Weights of a small mixture-of-experts language model, trained from scratch on English Wikipedia: 12 layers, width 128.
Below are experts of layer 7 (counted from 0) of a mixture-of-experts language model. Rows are named router (the router's row for the expert) and show model dimensions 0-127. Each number is 128 + 32 x the weight over its row's rms, rounded and kept within 0 to 255. Numbers have three digits each.
After each expert's rows: "comes before" lists some tokens at least twice as common just after its tokens as in all text. This comes from a sample of Wikipedia text that the model never trained on. Tokens count by the router's weight.

# expert 196
router:155102137050106139107138079109123153142139114153164107093144094125127110130143099146165115094128129118131141088120102206144192120181127061210154136134169120060173119144162160095119128102081084113143104150142111127107102175081111132108147169094079170141113124145125183142097129062085122088171108149060067207112137123154127080153116132108149137148171106176104117126156149160156090082095
comes before: ".", ",", "'s", " and", " | ", "–"

# expert 237
router:135169129158140132107148134172164099120134112127149142092158085123123091079072160160104147174106098061130114136057129092106100088113089135182079148136114149149149184160098121092143097097144183156176124167117151153168085130113104163120100095121176188141105080123106093150048144101084150123144062140206124151086157132196115067109129105125099150132159170119084134144156139113149084110172
comes before: "\n", "1", " the", "2", " in", " |  | "

# expert 97
router:130120125153094174035121100115176118119096194211031129170135128151092128131089092136104137099146147128125129127095150141124099139152090108121158138156138170124094129095071104161110092109083138179067135116145110118108129065110128072107143137107073153107132118161138218125093084114154112167112105138156148149150135136179094149154098138094114133172147159118140071155102180176174153082113
comes before: ")", " |", "\n", " ·", ", ", " | "

# expert 113
router:168144081103055171123104142089150171130107064212160094137093165111161116150154151054149121079167138141147129105178142126141148195165147146184158094111122133187155115053119056101131155112159152103126101145137178165159118134141151090139159152160152127097138105118102137125115152144114197121146129115172102152125090170125067146105160137132140144165161101204146132156086075117110120162139
comes before: "1", "2", "3", "0", "4", "5"

# expert 231
router:159131175128096160133154173134131122123129099111161112164110148157117069074137106128080122159123107125163158140108136156136122153135159090126092089106114139152152134167139103142123083160109067103154150109092158149131110174142128144131153134104122152044216110068046110195169084172146166128127104172127189117133103100166127154104104165183045161086112146134074189142154172113118090137162
comes before: " |", "\n", " Best", "\n\n", " by", "|"

# expert 164
router:162097180137176068084131146124101160144140169141110158117157116079135075110154099129092066098075117177135167157098119182171085084098082112123128147161112150140132091144141157122134103075133126119079132129172178153164152091089117119101158090084143085149116111090166118181174144106102174079092088104134164084172077091161151104170101104125114148171180075125094112084091125103173094106106
comes before: ".", " |", ",", ")", " (", " and"

# expert 43
router:118160106130079149152141143105161129099114081121162102098051120111141130063117161118102106163114115112092151101064200127097139150112104160135068138056133125092123102098144076155113190124140120118165138098121157123066077153104114148165107131127061182200166197186137141132136098106146134152127161144067087104102134133143087191145080144118152114106123155188104160184137091144121144138150
comes before: "|---|---|---|---|", "|---|---|---|---", "|---|---|---|---|---|", "|---|---|---|---|---|---|", "|---|---|---|---|---|---|---|", "| "

# expert 33
router:153151177120076148083205134095151112109142120176146155095111161116102116135159098095117087168131107157133121088141112091140083120181175115163172195183115113130073168139115070093151086100158122157139151104166149157095130146057150111113163137150072102114179107115137140179076201152116122119163127130170112078124116152158156109088142179165148144122152195188139123147166093134176151126089
comes before: "1", "2", "0", "3", "\n", "4"

# expert 32
router:158138145183130205168147075126056109100131134135185099112111110152079129090117119178126124095170133113157138105091180131116111179154092088138068081101102114138092091126082117209093178183129135127142140146139122143116124128147179149123131098075142126092153182155084188068093164129177084102153095132127091146101150150162088125138108110098213160150137170147145089132119100135150141164108
comes before: ".", " | ", "; ", " |", "–", ") | "

# expert 171
router:084162092094144164162147108131091156166124157185121129167213103124148080151162176107125189127071118173152108094142143159176110129122075146144125129149103136095116159136197106135114142169170157084162095154168075155059114103152136102137091100121132177149135136135155147167110080087149159157069150126111140166078141138139073128163115123070155053155093136110078126146114202107130121122132
comes before: ".", " was", "'s", " of", " and", ","

# expert 40
router:192102106147145102098129162110099054156132103076113079140112079123152121201148123133157148185115098122094117104170086091121099130101134124125134149136144107143167107108105132115100113168172131048158164186100162101056121039123133127102158157159146127100169159081152076112172168118137151071096108130116138161162137102111118192157108113186095148171138125150124104124150081107133077126064
comes before: "=", "The", "==", "===", "\n\n", "In "

# expert 255
router:107173179125103149187152123114088087130176102176139102114173086114132144150056096082064137200156096125134141064099139165186170145128143115142166082183146149087138103161131082075122087118162115097171092106110139140092105140109107125151122061126133162181129129180123180169130113130138109150101073171127127136181145106178125113108080098119114115097154150136128163110157120065171147177154
comes before: " the", "\n", " a", " in", " in ", " his"

# expert 26
router:129130109113146142061097092173120168137127087149146082133073153143119087093111141163149146142142079096136062149121187127044186168078096126156076106136044124139164164104134099125139201126164087187154111146123146153169115121089158150134162138138121120100161127150159139126115161097134121089133148133130160118058130138100175125119188151146126190145147164115074063185181125142146105109119
comes before: "0", "1", "3", "4", "2", "5"

# expert 172
router:104141101092160225103094169104147063152116115144173096113146142077075129147147133123186103094153160219102106165150130114059097122144143130100151106173064124124093134136084144061089108152106130149140188148136131148082125116160149100152144097167155138111087087166191155100102124171120158112127090138108140074109094179095095144170072163133158133152156148170082106160113129137146111125138
comes before: "2", "1", "3", "4", "6", "15"

# expert 67
router:121113075106158172134181088087139132126124160156104099138172097073131149133155160149154109171106142126091090128092121173082166098126134144144124175057091114086209133064182058123151124092116123075143084078163099107152127103163070109169129124129156183170093159129171083128184156105134122134110167117145148147110133103109159132105086145128099073128118074145142204103128111101074123128157
comes before: " of", " of the", " to", ".", " and", " in"

# expert 3
router:123149138194077131114131117187184117186165076169109108137101117155100105124120124095169070197131161136115177098156084096164151144165088137132116119166176180066044136063125080098098148121138137133111102160128116139140067115144097079101061159126118089117132127128127194124124167175111189154111129124132114136117166130161149117105054179153142077096149122131140118136140171127164143103138
comes before: "\n", " MP", "\n\n", " Arth", " ·", " JP"

# expert 188
router:152143131111139163120104127104160099141169107179125176105102147155177099137110150148098163137094104139113104143120146136121119177182108090170124133187154156153131130157176182061134077128100072137137116127108134109098102115125108102155082145097157110086110147155094200159109123164132134112111147158094022109129223147091104096156104190152142126144069132135069135097146123172099096075196
comes before: "\n\n", " The", " He", "\n", " In ", " In"

# expert 143
router:103147088134066182145150090092189104100088095183151113129139176119136144172073174142187131186106133128139085088148137132092167154176124118156111163098154094106167174145141091115130159146109097128190134087080107099153119146166156123166165142122125163133147159195103144130136104062164063147154185166101094173119165090144137137138125132077147105103130178163130160189172158155115157090134
comes before: "outh", " code", "\n", " Arth", " (", "ord"

# expert 193
router:118160182142087125162105122101150138090146084076134099166101148182161153148089212137098121085073147079137159100108168048102131100104121108077120154085167108068110112148144146138119146183139136152119105121154052169120132067109176193130146134105082105113154171129086126146065139098127110118102161071128151118136099110163128154149128112122090151195108130135122174094101070145114084161140
comes before: "| ", "|", ".", "00", "or", "ing"

# expert 205
router:138144040122126122138145110157118126136196153176093125121149156065099100137160124150085111141104164142096131123104131131150171114143134091135132119153075092093124139128128194166144110129135156079151141139123102130124136096138097128134115133089202093152151178123159165149185140140125169164146171177101107171073099108160085096135126059106095067187168179125069120132113089125233140099169
comes before: ".", ",", " ", " and", " to", " for"

# expert 140
router:131187128162144151106151073114121084123063079180152173117133152141143133083077141157134140156131135134120109094142115101174114133090150077092092153220158168107131122178083067163121147162135132179126131091158169101157127124085119127122147115095083162133187082140121185148056152158129114150137176153136092167111146113114137069089084192118181061117150107120105150123133108113148189129151
comes before: "\n", " | ", "\n\n", " |", " Chevrolet", " "

# expert 230
router:067119113160173121124066147130129099066114172131107121060110110107165146099126194124111129150097115166145116130124160136172125159103133184083144070092066121096110087143167095148094086102172112129174111161124088061089138112149145201164070166158123138151150138107176103114134127131087184123097096152099150088171135155113126152112074180176117149118107048167162110166119125123138154158150
comes before: "ing", "ed", "er", "ation", "ed by", "ers"

# expert 211
router:108075082094198111101189135070135203154100160099138160134145137133070104076138157124134117140115094122130115192113131148124118134094150121136081117182041115126097107118174067142079112077145168152139150108172123124093141118137127111152161165101117196137090138114168142147150124137084117103183166133120089163101137119133098112127072107059068054168121121177118138145112126095144138081155
comes before: ".", " of", " and", " of the", ",", " in"

# expert 93
router:128143154097080158140155073129152164137110085196166016143149119199175148087101141143133060105124082146116160102135121117082109137171137072132075084141120150108096111171181155093177123138123157152131151131171098082134084146154146129155105097133100140108152172154043147102108139130125127160194142105129099166144172141144145150112178125137141151072102170186140123127140114096160154123094
comes before: " | ", ".", ",", "–", "010", "006"

# expert 200
router:155163109168142138074092139093139142088156072066171117119104151064117169135143169185128102165114082133087059125106143107144163162135140159108118144197114144164147167173096222073116114149118135182082115141138135139133086138146110114122130095102086157163100190153141130183065161124113116169111132192092137084089117098168123142123139162085120131131105144083106150121134100108172187153106
comes before: "| ", "|", "- ", "-", "|  |", "| Total"

# expert 144
router:140085089091084097116121082131179124100167124129101170142053091081135115108144178075165128169177136155123164132106121090054178109180153135109156088164163166143117148117114126088145159109163087119067192089136109086156137134133131127144188115108074102074108163109180165103147080107220141160156118136154157153148110144156100142165114128118143165117112142124148135136102108071151067134157
comes before: "\n", "\n\n", "==", ": ", " ==", "The"

# expert 192
router:047155151149139154129152121138124142110125119132120138095145112074179102114149085190116160124126135170086088087096098141147130147124140187106147087140104090136145150146109125061091120097093118164127098148102100163209133155114086148132088091092097198187090122174117204180113165114110161167158110162083075127105149133170150114149107120151171137077100126119121148127177165100140184192171
comes before: " the", " a", " his", " to", " their", " its"

# expert 151
router:097122159139096156140176140160105130130188128097155109188138119124167169071122093152109118130116118146109080141135130141129157103168142161136097076223113090135144138093169073155120161158082168068199133127143110157135130163078105152138191115102125143161121093136128165182133143119113161087118123110137163145160113147125165125164108107102133123127173139079156165129194190129127227130212
comes before: "ed", " to", " the", " by", " by the", " in"

# expert 155
router:160151141066161094163102139152143104134164065119108151122112156099109146081097174136134153171183107169086098152094148069138108107185156140165150148151112159167097074153116156111198081064177115187133144124123085121119114108068101146130085159116189116152086160103141130153169124147104135144099122155059150112124133076120103093118139143135137127136080112085092098105152180052116131102191
comes before: "\n\n", "\n", " The", " He", " In ", " In"

# expert 30
router:142123149183159162126080132137162121130123096093154112177123116082095085086085114139154094157114138145079137129167139054125178159157166103057089098160127137125114123117145126156098170150160168163175148106107170059153091127127065165091115107063150121097139176143086111114178122067098153161144119134122133110128108180132115146196165117127115187113073121140126126112149164066065129120061
comes before: "| ", "\n\n", "The", "===", "==", "|"

# expert 70
router:185137133121079192145188110105149116147099045190161058105168070145214145089078118145167095135120163141179149099138160100106130109159135125167152145071160119120098166115115082137111140180172150141170113129065125129134120141153135133157154151132146104122135118099122139112118121119139111190135141098110120134142165164139125147119162163111146148126106183228204109105155115103148179160095
comes before: "1", "2", "0", ".", " % | ±% |", "3"

# expert 209
router:122178167080118135136116164098103110115158133115145078163142112102110119102129161070119118080162149139140110062109134163152107127107178172115128134155123162062098115101172117151122080115159124094197115132150071115068140129150114210128098145180099151095127174181109136113153115085126147149146087097135130048140163217083120121141070171113103171113055114111181137136099127082116131148146
comes before: "ing", "ed", " of", " of the", "ed by", "ing the"

# expert 57
router:101139090110080192106163164136099100091136099148158126127065098102163106108064140118184145111167169157126145136160127117120198201166167174107158133152093168102105097159156075104138075150115122171155149075118128120150114139149124148175093102170069157113136175172075106132114131172096125131188118169139125142129157193127108186100088211121177148123118140173126102125174131140158118142127
comes before: "1", "2", " Arth", "- Kingdom: Animalia", "-", "- Kingdom"

# expert 195
router:094187090138120173152136134133097161115090089125175161091066108105117098103122118134091131101139099089097088174127158079140130126063106142163142154132117162127089140112152044158162144158104124160110092128142159134061122139068178125155165143191103121136106078122196161119089179197125145114117097094161155155096106119147130136086087154085108113127163182167110182118159141128068080093108
comes before: "1", "2", "0", "3", "4", "6"

# expert 0
router:132163121135095135137166177160169140113109087149114128126078155098164098107110115154113150151178125084107172093131136113171126170125166164095098091079176166146137111141098138114092100153141111117124111125026140112192135174175075146082072121112083121137136179164124166110109077153184181170105113145109156143136130148122120148161080116126145116104070092115098145180195197093134175172166
comes before: "-", "\n", "|", "\n\n", " the", "| Year"

# expert 223
router:159122163118104109059139131082162165143145098117081138163113147152081131147096109142161154111087124101112128127101119116171250139094154191133151139156163112160107129102115193156100100099192149104124096106148126086129126106112079091114164133111132139120149138138079114133099144103113133057102140078125134120106146088180108167130124133076059182149091085136164185127078105188121056140133
comes before: "| ", "|", "|  |", "one", "| M", "- "

# expert 100
router:105116087087116168124105103118170125087133154129109090104151101083151143124113136087128141170132111139115129076137139138126160174142161154081084117124130134092167131097189085144119136145142098117176151089137103132099087150144102119152153145107106195132160181156155140104095087095175100200176144166095056166081150131161077119158069083036151098077080170157148185162177137126136122140169
comes before: "\n", " |  |  | ", ": ", ":", " was ", " of "

# expert 247
router:162148099169103111134149162087110164150095092141155127103124132130179109124137175169150166166158112141159128128098127135108125113088064137143124135141196108053078156177161126121107107093162102089162141127085070152089149187102184180116130073155083171107053130125153056144138113054115139166052150084163103132129114092194127160136112097134120131136107091191107136139105146126138120101146
comes before: ".", " and", ",", " of", " of the", " in"

# expert 73
router:131080147109124190156100109096130131146065092181169102086150098167096128108069084095145121143091188140118170152099153150125119095116112137173122105145127136095085157131146128117169130103162131210139108092204144119130094134157184091154093135122061146120119194108105129113139142132125097069159077102130098133153155126111121144192066073089141079145110122171176131095142095140112074120063
comes before: ".", "th", "th century", "8", "000", "7"